config.toml
num_hidden_layers = 8
hidden_size = 256
n_experts = 128
experts_per_token = 3
d_expert = 48
d_shared_expert = 256
hidden_act = "swiglu"
moe_layers = [1, 2, 3, 4, 5, 6, 7]
router_score = "softmax"
normalize_top_k = false
routed_scale = 1.0
balance_loss = 0.00235
balance_bias = true
router_z_loss = 0.001
router_bias = true
init_std_router = 0.0315
lr_router = 0.00195
num_attention_heads = 4
num_key_value_heads = 4
head_dim = 64
vocab_size = 28076
norm = "rmsnorm"
norm_place = "out"
norm_eps = 1e-06
positions = "rope"
rope_theta = 500000.0
rope_fraction = 1.0
qk_norm = true
attn_scale = 0.125
tie_word_embeddings = false
parallel_block = false
init = "uniform"
init_std_qkv = 0.0357
init_std_o = 0.0357
init_std_up = 0.0357
init_std_down = 0.0216
optimizer = "soap_variant"
learning_rate = 0.0059
beta1 = 0.95
beta2 = 0.95
weight_decay = 0.053
lr_head = 0.00703
warmup_steps = 50
schedule = "wsd"
decay_fraction = 0.674
decay_shape = "linear"
final_lr_fraction = 0.1
batch_tokens = 65536
max_seq_len = 1024
doc_mask = false
train_tokens = 271600000
max_steps = 4145
dataset = "wikipedia_en"
Below are experts of layer 2 (counted from 0) of a mixture-of-experts language model. Rows are named router (the router's row for the expert) and show model dimensions 0-255. Each number is 500 + 50 x the weight over its row's rms, rounded and kept within 0 to 999. Numbers have three digits each.
After each expert's rows: a language model's description of what the expert responds to. This comes from a sample of Wikipedia text that the model never trained on.

# expert 13
router:492539469510520489552519509490440481491435493559446508501442476461481494575433522481476404538527481497462560542571498437494507498506499436570492454472476478485483527481448461491511583586414498528527402513567471483531555455535462456553503532456566479424539425489512478591440426548508493530517524412457463601527607465506495418538451473531490427357482493512552484520469488548553482357545473507459457443474464516492477481525582563489499486431546581576514499510491419445447467407509514403403450553482481469414584515543491471622492523463485529437494544607458502398586495497422591528584467437475484465508523515496493483603580526484477660549480491501604616534468337531513538467484513534537491543517500500427513549549560496445542582551480494497499462396542475499481559563495523
Description: Opening word pieces of Arabic, South Asian, African and other non-English names, as in Al, Mah(al), Par(ma), Bh(armour).

# expert 36
router:536502553537471470533551427429473544491473462501502443433509499514454498583413524458520478477571451433525451494487541509504522543537394450441432599553501462484520541467471404491450546516481514539507516496472460466548503496520501475524557458421495427499541480553488543530348463506420420497521433437554420511409570499592558513525551477501460513421506440509482482473452497447474496435451517329470590493485542501490597468558545493669496449515457523473520479484537458476530441569573497444432503625381504539501520478603566495599450565476432489508488571556439449513488479475462464540506519471492516415529461471473470495468522488513403605493545468435472570521477453521495574488557530513467413406449437539483411451436442533456525497570590459502386556419576457449488484512497491
Description: Word pieces and short words right after an opening quote or parenthesis, such as if, He, So, or fragments like sp, rit.

# expert 8
router:535512450531568461436503462438445513508498479538543464573525600483403482564475516512461506528553488463519495491497467491441525495579485465485459584395580474469478441507482485489563523584427553482541498503573444477541581536528490429477451522466509368514555498473497463466480427513496442565457474502508505519484526388499544446568512486483471525445403438530504432566512498492491433414521470348488545416411504504405516502521559552550542481476517558624511533413468512455548378530544555409487483487506472390464534427483489465505497495470522443490527568525449593511507525530515528625555469410537532575549547532607577480517522388549450516483516546494449562534479484571465433528612516506424510398488455557489548575504449450401557504465578513537535522538456447487377573521467531
Description: Plural nouns for groups of people or things, often after many, other, some, as in patients, members, students, cities.

# expert 44
router:568563444521413383478493438554542480502479465540452489415443455478395482550415513496411524507573504467544495517498508466555395549640464534559329470469500433528540422458467491397534475506466535505517501508488563429554442478492570438516544499474525510458524386470537548529586530477506533495510509456447435624459580523502567562500505487526521473432438505480540537509479465465505464391505534500498476542491550443464537462499509478486476452457480610486497551522446503449439568494542531460465522558494474515512563430500505527476540505471467484501534467479425560378576475503481607464525449504474500558506530573539498454477553509491470522514448570450530707523476446504434431477541589465469511553458459501465476578450567434446466520643563465476493509433586504476492521470541605
Description: Pipes, hyphens and slashes at line starts in tables and career lists like Team / Apps / (Gls), plus -year, -month in loan deals.

# expert 34
router:567479522518484410547528469464440578470456480540484512577517485488497427552422533518500449557545520505448594545543524522490469505562534458485507607501552455435474544506539524460491538480475604511496490539622482460493592476516442393585450478500507536480483475491543563513501438538491437513539541513428545574462536435493541412481435486509477479397393505549512606500418497532513469470468517415460444440405537499502515493508548463497531532487541510540485512473467326489540430455551501457558462560505487468447580506545575451582469526549484434404459562494483501475397453576476560500635503403423584459498539620465518505473547485563526664485516501499594494508473414528513437538588521520492469476549463519450485577574525441446505480524471503513536501410514467414447538547446585
Description: Capitalized first pieces of proper names and placenames that continue in later tokens, such as Barnet, Mullan, Hill, Hall, Rock.

# expert 60
router:508547498585531496540465485465390504505502491506464533504504501436455473522415511504439443548494372444513517545568534483393442514663460475611536605543493467449491436410441454383509518527449480500518432512497539506519495465546513462551451467484502538497516454503492556483471478530441448475563559411470511529410526440506485525475521446610500479355494449510503517455461534510481476543475493446380446507518518483422481434581493512485534517489444468483538579410410385404504410447566491483480470502448531512465592524636533414508461552505442479477481532539469425439505370579477463551525462486519660533508593512554509495477502423480501501469444477502507494466438393528464461489565588453470551481450515480422494513536540498481553534539476502570504482496512481499541510553416595
Description: Individual digits inside longer numbers, especially decimal coordinates, times and table figures, such as 7, 4, 6.

# expert 22
router:477536488533455394482348483504493471475435507539470453545495504514478480501419524452514452524504504465499592459509435505469531511599521512476393601457503485394461479483497462374596625522507513508528386501579498485505506471514520467512437451429674411498515507500575461481484470456519494518561492417534491507554510493505635464544456435555491474396502491449543511418443506475488432530583578434452466534483525582475500542487530471535516500497504605527537552465445517443489448550491483545527517499493506525455513455494500403504441510450472518484519497542487564521553460452491523540556359444521472557518551523487581498517553504463413503486466459519523502533492501543488535493602517474480602472510508539470556550553483393472410475554573402675461527524424443517455565537515608
Description: Last digit of a year in dates and season spans, such as 2015, 2022–2024, 1963–1995, plus century and –present.

# expert 3
router:558497494538481554527425414483455468517489387609447455471521484471527461535398448456525538575568485443548473521489526494507547522573450509544487548479460468489547480473546416449476489595480532574513418488497435488496457476608523494579507486459516580453482440437575479536456443464458444538497590487527426571519628505630513508444536498525474481450366538474484480471348541578515501461618560413428544559501542540465574468566564567518479538487515586575511513539510509468409496448519510384565465457475526513395513562546449423543570498541396491476438647532474498513499476425510490528579493516493482413514489574613512491497565442529480502538406474488507536555498409453472479470605515527481514521516453504495507493582552516496564486493545507523523472493529513457526536495559538
Description: Single consonant letters or short fragments inside rare proper names and taxonomic words, such as An-c-ash, ty-ph-oid, Pro-g-resul.

# expert 10
router:578506466530512539480517460403475501476383434532385515523505476498475504579427561526435452550550532508478494598598541471534508551523430464531441484416530467475532457464475410501545577509426575517567491536504474481522505480558480473519495503508538422510507457435518474505432333447501454517554485504504459507441574457564577355602429523543476369366497535509584555445390485514531474481616473490451493507476515502507503453513434466560462512487510505508507496454479469493515471474567559403491449555462584408406640538516518407506534464550486516479545579504488595508581488516477480524584445487454496484533493489444542460453638499453512547482500440517538519505500496495493419567534549497506493465522483517503470496516514482493606582540462503523487518435559485384427575572498547
Description: Single capital-letter tokens starting a split proper name or code, often after pipes or commas, such as P405, Mbarara, Brief.

# expert 20
router:522521428605471435458463505461440478560478487506413459480546658484532490532443577514477510463522432509491499539505500469496508544512479409491516510424470477513597515501509453472454508512532478505496512653590539496528504503526483439543459462492506506431601442528506538471557426510530428540484554512481486516453594487526494428480528411497350454443467496555482571498500441513471474500497513468464564507444481493479566438484500483561488304391552487563481558415463399498496482516655583490505490527437464499482557459526524512506449523414416489459430568491491532460610468583472461499507428496499500458520474503555609393537506475476461489515437531495492507542441479538449511504524543427458491416491510525307444546493434519472520549628467482537545471494572475504501550536469475
Description: Pipe separators between table cells, often after numbers, dates or names in stats tables, plus semicolons after dashes or closing parentheses.

# expert 5
router:478490495566512446433512414371461490453476520530479589509486499448465480505527532354422431448577347420519498508654384475488505507469501385473484492501512474511502509455515463434566553592560547470502491568485533478567487423515552492493545435455475431504522502510530585398480410502507481524581534517428535495526510453533549500494373429567426480491435489484537463440422430514411471429588531451474537486473589567414468432572484429511525444516503589440518545488457478395392456481499456502474536487428527411462541512486503493516421446486389486414594534497490532519503467442468437537521485471496592434507467501489478514509558518491496554519494533454531533562463467526467458535495474562399443513440494547410477634490485515489546544544531517531513487501464483507489544475451545
Description: Adjectives and particles after the, a, his or 's, such as new, up, back, left, former, close, right.

# expert 53
router:512531523511520388552438471455514532475501433496438476469429568486527485533488526506537508484487349488526476562493426386466513537570533396499479510550514470395586493491436368426579494513486500485501475579495447392567462509520417372501487556501532491405499465476492575483464476568475499572536504475553489516529517541503493476547504475579494474479480558569482435449513618570488468520458535523529520515469498477507491445511459540524491464442409499488516496424386509476484445438492553512490443498396460441472508526533507431512480564559424476475425522489537556480467475512509600638519501388366479447514480500490484488555524475479447533485527494486480515617448496621408555564517489509524467488429496489515482610524475519484506637446463491567413510505462420468357495506430553
Description: Periods ending sentences and decimal points in numbers and abbreviations, plus though or although, such as D.C., 52.74.

# expert 29
router:576552483560524462435432458489436478505474504530485525535530517411497454504353525503521523535504494450466494558489452468401512612660458506547509555412490451443596491462419392457428543585489496556529408499536458508540562463555517458566386498485505495469484397547493512568553483500410475541526560443428456569427535516530505531487497330641473442423469460527505450542487538577480529498487505524526536524506591525396521485546537515539545486499484452458563516362400499467505498462528469501526490549424499438490583516609596386514473431521496451495481506507461492459561440493461450516574517494509513579525522527550528506620567464483443515476434481508513556550419417507484515480565504499487531533423477604477529547521485467490565539516490495560466512445509466499480496490448518
Description: The digit 1 anywhere in numbers, especially years, table scores and decimals, such as 1921, 1.1, 1–1.

# expert 15
router:565471477543464471496547387463428508478477507580461462426458509506500422606485546487472438554539495502548498535589476518519499522535445426511472476458545500520493464439526405475488590512500555535509437513545499494534601474519543462540422539485571524405555427482539496566443487512506488496551568462587510659465578492559506427515459450575448450446462546505497524552392511534520503457507506483454519501518569501511498460484593437580493516446530576504547552494501449491523414453571483432494444550477443557469575524584484470482463485442478471459579561555502467411525491549425478522520443492460526446471484535441498503471585508447474652546551450474564551574430377488489472586507554514471564384482521524444509530555593480435487587466492494482471465402526431401422538628458575
Description: First capitalized piece of an uncommon proper name, such as Gar, Ber, Car, G, Y, in genus names, rosters and mythology.

# expert 19
router:580609561574540534556490498458424490439513469576486460539455596496485483520530508538476486581493483353427480539540466448512473555558391442514466586437561498496534393461505487511476509503443525556503481557524499528636508461488516466484457499479490451475526421437476445443380481453493453528485496436448517513461488406549563433592475524503514463475460484503498446526501490528541480541501485436470545438431464466357490478543519393444544411540423521589568498540511461454468477508715567495556505494490512495469541503525576470545460412485416477452494527549518602520560480513519438600539517434511516469511612565563572457506479476446451534547492470480492484529447482518524488523582498525516496468498353519487511572473530505449514541469597520503461486420465435408454535525456534
Description: Nouns for entertainment fields and media, often as table column headers or categories, as in Music, TV, Film, Game, Art, -ology.

# expert 38
router:484505528486469512503428537465428501434442509542517513482535525487466407531437479402497479518542500395434546508492494431545401493608498474496528644510460454519532551399542509460487502474476547505623499497501443472480509453487561447483438492427521463464510447527589642535482473540498534515492473491460421585527540454547481510478418449495430481509510483450571447458445484529426490507439570424537421519449577473470517547554529447481593525510442481456484528456493344490559486397583503484556510618431500528525511430552606501567466546377497453450463616526520455441432441494482499528537516458380492534522516662456507437518526485566470637517504511486510522525453480545481494535514558509552507527466484549501454515550377530478521490543436451525468541396480447491478541494488469
Description: Short vowel-consonant pieces inside names and words after a capital letter, such as K-ow-alczyk, Broxt-ow-e, N-orf-olk.

# expert 47
router:478465413534501491551482483399445529479499402528310538561500489448453489579427488519510486554498418516493544539531550462544503535543456497537463469460510438442543460500528367488491590544504538531550420530612496489497571480533449427476530489507520429531525507381467469597517449446473432506561558504533458554481584416510527521583512505541459461476325532486517485477421542461542466416559520525427511442497517561459492466503523505503481532496475543597504536524453391505505486470552548446545456564492572537412549521579543412516567493556501401457581532492478517454534501431449480506629429446508491393529506542457519473440566490503503541556456453521436512505475489491404479485495495536484531522463467592486417499571495515489568505473481481526483557466533513407388638482502529
Description: Short opening letter fragments of words split by tokenization, often after a hyphen or space, such as b-ibingka, s-auce, G-linear.

# expert 24
router:504553475512496496514478580494504524400452470548517407510501533465502471498463482409468475555520549437506575495513488490482440539482514488569394509458545505515483476471523471459507573565524518550552480505456485450601520470530547399551511528507545498473544491517617543480467421445408451531511479531441488487475510495515649471533463485494522511505466477426587534523544458566496448518458580464409496432484524490443482457544563473492495435502531606513541504489407493464485493421487609478442495472466487478445598529490492480497639459509516450453442589545472525484553504582402462539593540482392526525535465556445526474489553506616493469526381483464483476515478420480484395612478608469485604486443473519450525507529541418397508575637515346516484437461489497459481555569419538
Description: Final words of place, event and institution names plus coordinate symbols and list names, such as °E, Street, Grand Prix, Airport.

# expert 30
router:634519512526506554481526391494500483418517432543452418504375498467526480549550598451492498558549457502469566487543455455509549538542383382509403459495495463460596436437462387503486544542561496500548507522528522509499512351509567518539423504455522442503528438436489476562522523463490418485529493414512541549502482434583500541524487488599470457543456564447472465533469467491561513502492532540463565465475558451507479468537515408505545470468439559575491495520463531478425471415575559497545487522507542557446564530641583519551585376514454484468585557502492487496466498502436419467526399465527502525561518508506520483508563468449375536574507452439543534518489379486464533519516499481469560501427493571505509520590537493459600589534501476512467530454534488393507583527457472
Description: First pieces of words split into prefix plus rest, such as un, inter, Grand, Pro, sub, counter, often capitalized in titles.

# expert 49
router:578595442573501470552499472338419454503494484473529520478500474515386398611438515444498474491516462444459571500497421456438540530490417397494483568481492460514582522433489532470574509526519562478508461509537456487507474426497496467537438486439510548483587476456594552554445477556515471504487470495418513616478585452509568482476499463521510496480487505452504557467420487554493489431495483447453479447382500546418507510483593485484458467455456479537472526465479469489404386554534430513504480482480417502492477506497497529610531523466427516483514630644415516497490449414506577501537514491465517552497478614452566486558500468524469533493502544422592504486428490518436468553595497501369546430450457558440463510503497492363498468510532409489518522463493487399434523529479545
Description: Opening stems of ordinary English nouns and adjectives after articles or prepositions, as in car, tax, social, suspic(ious), appropri(ation).

# expert 6
router:494509434543508493506518453370434468444457502523532585461476491484470417573443518470538543523542474469515526588528456473535569571478433454483461539498515486528603502344501444490539590528467521541516505512490481434514426448510575518479531449441483476525558456488519552624486443532524484500452459523555490527453545449530613438471448489502446356487505471506520452517465431494467494578521499505449581522407496500477604409521508465570487549493407489498560538487463524473453432559507532467556522570421557404491485492496543436520459460486464475412426525528422441509496475536476410592511430452469525589591462512455548494532534433413467493530529507326541484512417472542468463516506497472445457405449553565449498496523441486438542472587492427498488412473526504372448610454474525
Description: Quantifier and partitive words before of or a noun, such as one, all, most, some, part, every, not.

# expert 50
router:503591447537458488494468466485532443516427503513497504541476504438476502508460491484547526521472460463517497536517477413520471513497519475515403494426435458509483379443449439359461483504454488543537472618577468388627508539512516487480456571507490530428552413490466559541523502455440502513481451485503493508509486415581537508530517527539469414467513451625511557479533589582502461513515661506459519446536498551454570471520519523511472477375512494559631540487489502459437468479508549508487464630484448548469520455713555418544518503443379429459463498547466532359439471575426507494496448493495569454546597488501508443545569467509528503488442525499482521478476508499526538519530490488408483468513536535445487484567435416471506599500498507504429527460538471400505515514486542
Description: Colons after infobox field names like Order, Kingdom, Years active, plus = and == heading marks and list hyphens, common in taxonomy boxes.

# expert 0
router:540525483588523494433541399507512594492483523514455521521536537447486485511471483401462470500489482456462623620551455492451438548501442535515405583434532496478639470491547486480539614452512544551501494523517516469611462428509523498526544465469521431518485494568477562549479453485521461504482482488475555539454505564529451480493476495472465459474514510450582592514450449512445530448578525484507554573411518501448558336529443450468582495503460445521464566501452516470508509561533451521585515483465530505501552544502625476476488435491518370451540519493513566497585483589481540492489413481446485567556545548492524525488507515538363580491400576466620525521474476609490513538480497531524519519542504537465483572538464491444462461553580457516433516394612437540465577466416597
Description: Verbs and ordinals describing results or careers in sports and music biographies, such as first, won, played, held, reached.

# expert 27
router:602500451572491383434514486509496602460505541488511510539494537463499498533463497454443528452528466473494646588637383462449453499518477548477486569424480470443559516470490506458563547585495537514497499507516575488522564493490524406495545433431544500440535496439528610464595438445493476593517546515463497506499551496567460416514429509534472510482442526527509576512455530491516453431581523483487504467502580528439469501534464446540550473476509483513498647534432533419483542508567481547495485455507535430440517446494504440514481395538423461472509559560504513489512491484493519476533384461518603475516559569518552513526531429557477611473450541458548540472453490498419454531485479510435435478454450511378480604522537486465526479596572533499526609482467458474366558607404562
Description: Past participles after was or were, such as released, built, born, bought, made, usually followed by by, in or on.

# expert 9
router:638587466533473430424446504479467525470443441522500540593417493465498457569497471515465442560572448437484488523523501485534559534484500427496395498540581473477546467384474466387567476605523521538532512554501501485487532406459510458552519424447494471482518484450565587462529511451550490542591559547385449491527507406563588471448513505497491422478450501511468437493477447500420483446534481420461563435461500489450534485503507437491479376441518599528557545525434474441443472507591558474520463512499510433442564496526531428572499441522385430490448471522420521445456491538470485545498438409488489421477533520516511511533580513567534596502506588486611524510451453516536400497512456510474542486453472546328445547509472492502513455608507509509497525455577523472497464491419566
Description: Content words like different, similar, related, research, plus unit pieces such as /sq in infobox density lines and Employer(s).

# expert 45
router:501474473545399492444486483468437460499496430545360401488519533502452473539410487552506504449510456506478530588577470490471506544521446524572481515506459455487541457491463518473439520505534511609499475610539497450501578513525456505502390468432489496483531480452629492491526383556488460521447528390442439491546577484543534509504506417535448455447458510481519453406510580480594463493460452447509449533455460532418553479482531472568508467517499524509519475539431504483526371464492536414505377506471592513504510458499484474502453512525480376498553535478524600450453408539473534510515498424521508425595504497488500398504515410470523525491407499386489544432498466676476507603526551550504510494413493517451445514512492485481540533578471463501363578493482515487367527509497542
Description: The word and, plus or, &, but, while, although, joining nouns, adjectives or clauses, as in crushing and grinding.

# expert 33
router:487522536549507487514442422517496531526495488545517549524438597446441485526416544500498468505501533400497489509516446515525485563546504412549572602488524453440516450484520404469547550549485568505576487518543582415526474528503588466552518433504482374519584485535472569469525442503395482521487494501425509503516501490510547460553487447485499496476429442605523442451534568441445464409478504421467536460442527524360528464576538536605498524461512592532542577412400502452506458521542502480571467457458517510484545466538503522495449417334468463489507553524370534526467468470476566550508431474541491542604576504519558485499480440496488537527535536476464523466500462528372432559550433518461436413429427620422532547517420510381503519443512430517520514491517458476429551490490554
Description: General nouns following the, his or a, such as time, season, job, wife, building, often naming people, roles or periods.

# expert 57
router:511501451568466344483454503462510474425451526502396514460524615472537482496456598526505466463520409502498510482483389479506525550545512491563479507450460489493525527514502416425484532472492488593525468614628521481479485457547530429511482484485520481406600440487548529459529486507551418522491465500469520497578598478522506439499494446519417381408503500498504541461487473489481412486497528446477496475376492465474583444494513455507504392421552468543490609410444418493513434545582556503519538526429457527504522434517535519521445519531391515435523545499494596510482468496470491481548449494447467459523520499531633364552494495504472514516510505487514541449515500610485550498537585444487485500467492517337530539549511437462472574598506429559469512508538410464511627571488492
Description: Pipes and semicolons following a number in sports statistics and election tables, such as goals, points and vote counts.

# expert 17
router:530542496506493478508518495445505478477528480555385479528418475458496477557546545480481455508504479470493534546505514439413512547583464549492480561533614504488622528443428496484536475611526511507536436528528485494519569469516539495547487574394519426502517437530535536456522401456411489663528521478550453579505594522523595466518502402582483486407453478463486459428495520511484440490590497475438514478479508508446529452501471453512500482475472517509458546514435473395542489426492461419543473516486466494480598521549485416510460449432517457519504534503378512486525453477505479512578383467505462553519508522599575480653530446527456500467377462482542515531399450542432485486626498580479544523437477614478514495528455386518641586468520482575512546497521475401493501491506496
Description: The digit 0, sometimes 5, inside years, counts and model numbers, plus spelled-out hundred or million, such as 2018, 300, 6:00.

# expert 40
router:590573468515488451583538492447397553475520528555509388471496566509507445640482549462494486486522516383453552548506409484526559530559365455468554612518482476454490484461510529488575500509531530491485506514556436505503430418503536490545463407510529402502539479544525543525409500546475358542481436452474543499497513477538550521528503476508492518468487519516529566448556461603445473489504478376442432466411496500407542508515583442440544389471542510508480490502503464456459428479667495553597463523426481479489540476533539514611446522523468475474519567496524547498478461483508469532542521480461525467522551550527561521496508439558383658512480540456505493518508513598477473569546530526450553415449374527426466544528471522419549457513583507559494494446521461552505529509465475
Description: Common nouns and noun suffixes for events, conflicts and places in running prose, such as fire, battle, attack, building, assault.

# expert 48
router:524493510506564488496519494493565541375488508483476545457496493495475473496484532483438450450594390513487581569515512366544547515526514517544502574530503501457623525462476511488515539479506516570560517572486427478581446524529470486486521573438577534495543485519479584424454460552509458539453533419538490517414525510687490423460537322634385512446505493451460541464461495500549479436476529455435454541543591522527651490512579516535480373474466507458503489442475493446547464504542498459449499510478520478465531520471503455518572472514533346481483505515470454523477409557497606548521467515508613543550501508547591504558503511503525476555468547487500503504476474589462435585503436589450464462455502521532493565562520505440490504582450440492446582520504487531489545580456529
Description: Function words linking descriptions, mainly with, as, has, had, have, being, using, often after a comma or noun.

# expert 46
router:534528520505392413495480444382477495433430470473433396503542479426458473556440491563483428474519454516510467594550564429496454523528488493477526541416496445502456504474546434474458534543467464537499488543608458435509514434573456470564536549483517497442546503460464471529513450513513481578525594433458382540518538423509582535476505451502489412415484449512492458431508498523587412445503510472503525477485527435464572515564511503652541480413554470487693502528457463491522491546524608489496431543483524575521507458577534500555451491480428410457418481547437468467453492488482533533466481478448490474566524487505500439503562505514496541539493491429575627448456442501466501477517562487483452459433536473482535565440547516455567520503535506529374501465514498345377574518463478
Description: Byte pieces of Arabic, Persian, Cyrillic and other non-Latin scripts, usually inside parentheses after a placename, plus semicolons and commas in lists.

# expert 41
router:503525449493442392457453495487474473469442497557487479540519517460439449529379496446497438463515486484456555482502408439444513504579500512564508590456459443431498489456468512335506592606426498506524473508541458497495585507518524480623424456436644449468507514529563522501578461453421412525513543361488469488541496480543538483497460394542483441423480437502507410557470499519472433537562563455384492503514506491450489497506558391554529477453470466521468491438414475429495459475498502531468487518474483472464595511474572435497480468396496498475455538496408522466524407446522487514531424417383504557510549526425574485499570496483502534493524471486501491522459489510472433494607464480495558501538515554475570507519480352512522503568579483577464569510439465503468606514529592
Description: Last or middle digits of multi-digit numbers, especially years, statutory instrument codes and coordinates, such as 2002, 2021, 36.75073.

# expert 54
router:574599505522457486535472521442489491487394475560435526457441549483447385504492590443522503536536445454486500511563460514476470501506499469541471507516477478514543442492428474485508502492470480607512499519484477421553457491512479488532506515480493508472538424517465462491539391540526480524567554462522519499496506507591481474517409506490377376464472518591491535511432500563548390512542510490392490523503498469486500553567545561468491441509514470527464658512504402371439491481533454534481476610490537587401527445518574342508499505415523507355536495519486457493456405464411471483524455483499607551516531505538498429494610479508525488505510497458506649474456498499392508551525511511412505557550462525471555534527485348501565576513465450509511457463516466378456523516519533
Description: The article the, mostly after prepositions like of, in, to, before names such as the United States.

# expert 21
router:564534519533462434457523453511459475343507476512406472494514570342504452493491544489494512475534471503507525527486533507506469553508500443564519499498475471509576449475539414500504489514476477490512538686612513482513445497518508425551470458499481511402527466529449583550551437599458477546463580494392552526540571511521451419490476450491340444432472546567485449541487497534514489500517505475450543527412481501481576341518545424463512425410526436529502518420467313497502489483589567500495464501478469488471565527549476507526522520519502481496456560496482494401540442523455470483521442499511513446529487497549615340530537466463491496615497525477522506474467398560471482544528491483511469490474514516398523569546529498484506587488516513555562464498481485485503629484488479
Description: Pipe separators in wiki tables, mostly after names, teams or dates in text-heavy rows, plus semicolons in tennis result lists.

# expert 37
router:521537461539528472554514488513443543483493464518524509544526526470405492573468503471556509499544506483509490491531384460525480548527501543513549603506478453462558493434536422478576582593518514520541521516579514463485502518505510492532466468447512465537636510579543510452421453539508446489449529462498424540408517500528517494464439294558446522482515482624528509483531503499403485414530555370501560560468473498558584533529471513628581460441418567518513591511403490440545491537504515479569483508442475518470514532482564516473498445466464461427381581522399487509517470526481450568482491474560559612567546480513541512580529430527412585475505545436499535483468494562411452462553511466532520402387501565503414618528448498458534460534548459526493524435523476539479594500492478
Description: Common adverbs and nouns of time, sequence or connection, as in time, year, following, However, Today, Afterwards.

# expert 31
router:544506385498471493565445466494539497433534496531346496460409493479430498534511629443458511481530428510494522511528477482465586600560433540539439532476456414515676388475486447480494484537477469565496389548477513479518537422574377507572503567466488411473525429521588501499587489532497494514455468461457517544463520523557529529513489447589516522493416526505519498546489500491514399463503558520542467392458463480430568450504432431478474423468472492547498474558355545458432388448586506472540492599429523545458544457574507508534463458534436468496514539479524494505462471525519575509533542501552561485512543515519537471513507460517441545554505495495454488515489401455526536583543515489404599498454418601495539522511506500511523625464491490552432561526523488423406540471495491
Description: Slashes, en dashes and hyphens joining two numbers or words, as in scores "51–20", dates "11/29/2014", "acoustic/amplified".

# expert 16
router:597551505520461478467422411495497528366463400492490400471494475518439481496494556452475455529544365522510542532525513426451523532518444443526452486518481460480549505441421479519484543514424458588539494523475471468509519436541526409507405595465477476411503449451513425579489518488495454475440490487489485553480534456509512453573491468552455435448478550507588590579468443487568432534497485480516443440445587480446494490488578539574476356490470463615582517501486543492418475497469476481404405553480479498435538442650521490523551504541442529478576601599413531421452483496468515522569479448518493499522554510468484498477569463450410539511489442472540582550495443562466608547521482513497591545471399524364527496523535510445462566487578439493487470476496490496459556488454488
Description: Romance-language articles and prepositions in names and titles, such as de, du, La, El, San, plus other foreign-name fragments.

# expert 4
router:485533527520528494456506514400514447488490387546438529520479472443499500520508542493417389562519505397486489521505544484480472573570501529583486503524582509527573454407434510412475512668477510518534447530517533475531456407494509500569500516407561541444585470503535554481449469476488461541536473442547438557481568524515529477492499517603472471355452497513477414464505446504493450487572531446464451469477519503469521461530475412525473478513473530498501543521469449417519451504528455454526468527464477468468609546519505377531448472456437489497485493504453525451578452471511480524522369446482510517495490543498584488571507477475497502473389470413534507548290481527480393486654523617464514499405452574511499490573519441493517622562528492522500551496548487374506509513486495
Description: The digit 0 inside numbers, times, dates and table cells, plus number words like million, hundred, and column headers Ref., Apps.

# expert 18
router:495551449581448424560463528419533520438443501509402445540417595478438490515464598492540374479558436493453578491598436512519494509566508528555506530474550446528477543510415443462490504480501518588541462559514525499529551484565519491465489522403487523444524460576490569514516494493517485517459525518539446532535551524526568481518463509550423432486480488472494449456458459637472342483579516322512476465478475587465504470514571429524580505412452570499526489487466509468529453457612576525448464479448559497518529469499480493532578546543496465451434498492444580490533472498482578520547484492445501470514524487491613474530550406526451525521486533480484504443484492602482563492525605612542532511411470509518541556571519487419495617556540441593390490502579504416491544554510482
Description: Closing parentheses, brackets and quotes, often after numbers or units in tables and statistics, such as kg), ft), [citation needed].

# expert 52
router:545554403490534492549505467493468552382509521512358451553485550444476442563508560509531442505598405461464508506587492463504558509547446496492458514459614481485521506472443410449558487580486481536500511529478476467550501399543555414558539508482496388462545473556554508452507503538484485606558575501455528490506523444578531532480503484519478447488461461454435461471528471543566427461485558486474540389445574483440530501529458468486557458433458496550478499483422502471384357471544573360528426484420641478482608402580494425588473471551495427494509504520481485520479503475514536602516501431501455544537499468510611491500547485491487552564501564484523594479475452523483530502512518547520535517455510546454553551470485518455571593538507498566385550496539476413485537544417461
Description: Symbols opening math or quantities, especially $ before LaTeX variables and money, plus °, ′, #, underscores and minus signs.

# expert 12
router:569545421482491479515448506414470468509503467482512459379434545481529447616516630503476541522535509398448539515522458506446449535523384528490466524473546478493503523447443509475594522568518516484571470486543470490506507395492462465571435434428554377471550434501541506424435533523508477553533435493501483515517521439550565392484463463473500473522444507558494526472370522519501487494472501449474512407478452468405555472476577473541514463498533591624521574566520312490459478472657506491510423495507459420484584469540548506572497470443392449490528563608497597475482431470451477526576472444482463482509553542457518509518524496558478514481510526474491512473450422511453481491566492453449499426412431544499506476498401491466589471494542500490506557432601498435449475541506509
Description: Nouns for physical substances and landscape features, such as water, air, land, River, Earth, glass, coastline.

# expert 32
router:590472581555503478532485497418430580526432481542497590570480505498438496524452469534447469554534534499497516520558424521409469551578432542496469493466585508519511371493423513464488514489390646509531458502485563520570477485536436416487476499505493507495464458444548538479478441523502476544554490497407457510474575458488567451620484484526491443386344471534545580486466563477448473450498499421410508525422483514510489456534422542526499543536423533550544523341458467477559521473558620436584463531493575449460612497528598479532509495524474505482451534472445606492539449502500477515513483347468569569524522508472520471451493511490489552482498501490511519489469513455496435460560509535493461471555454567507437530498521419474458523566512500544508467513535502350389502527478589
Description: Abbreviation pieces followed by a period, such as Jr., U.S., St., No., Inc., plus unit words like sqmi in infobox or census text.

# expert 1
router:492535431555511532506492436435474565466468473470481417451409530481418500557441509519465532476567504512535498548541501513499447534521482514460425502432517364371559477480391426474561529521390468556504488533523489374512596527484534464547449587502527501477599491560540486510444482484394510501521570433464497572413559536561543526551431541554443489440496545562513572522532533501514474553621526477486425525507514480374611381529461511474493463418449595573536496495497512513423465517547491493465447600477527526453526478518530447518447440412470430501466496491471530395464483498489534513510402514447603478494529530469504368459534447577331504502466577496511526495520436552435478517499467449508487524494500487521442558524536518419500544577460523530466502477456479536465488553393550
Description: Hyphens, pipes, bullets and heading equals signs opening a new line in lists, tables and section headers, as in "- Coordinates", "| Summer", "===".

# expert 2
router:507583508542489489478520477483504473458501474490441478441414541449420429498353475468516452510545463367404493501491421477436494555520493453530471449515544413424527515473431424488503620572535526503552400482499543495514503434498493488521497547482553512467503346519501548476510520508425393579435574416502510535482531455502491522522437417608451508455507523492499546532433592491434432521561502516465446507502582580491499490513466544549622503488549573492502518409344493447531468468533471490569525629471481491477550492531507420567510388482481510514471497529424494369553503494492505545544420483474546485557474537562531396479486467461460533495386511391500494483382469478455521497545554496475495512439438585495524547499574424493585480468467484487483486522583481479420501524468485
Description: Second or third digit of a four-digit year, after 1 or 2, as in 2'0'13, 1'9'66, 20'1'2.

# expert 39
router:577524512551499523502461445549497481474481455530475492509506549443459429525466500507449483472583429343387490571515544482497475547570454507516547506467498449493582502498419526469514512509407483582511453656485404530506556472549460497538436478513475437446577418524493462464537481508471444537523494468398441504447531481543574438497517475550410482446504422511510468543498522553504454408479513505482528525503587474498530424575499456427567499391414469520558534471440432525551367514489521364523467576419440502462490502508597459479570488369448434456449521515419566483444492585397454591522457429499529476539503484484510377476506476520542500520506546474523553475459487490507414521525531504527477533534478614494501511501538450514532477491455529508402590402576472448526479629478513
Description: Opening brackets before numbers, especially the converted °F value in climate tables, plus blank table cells and brackets before abbreviations.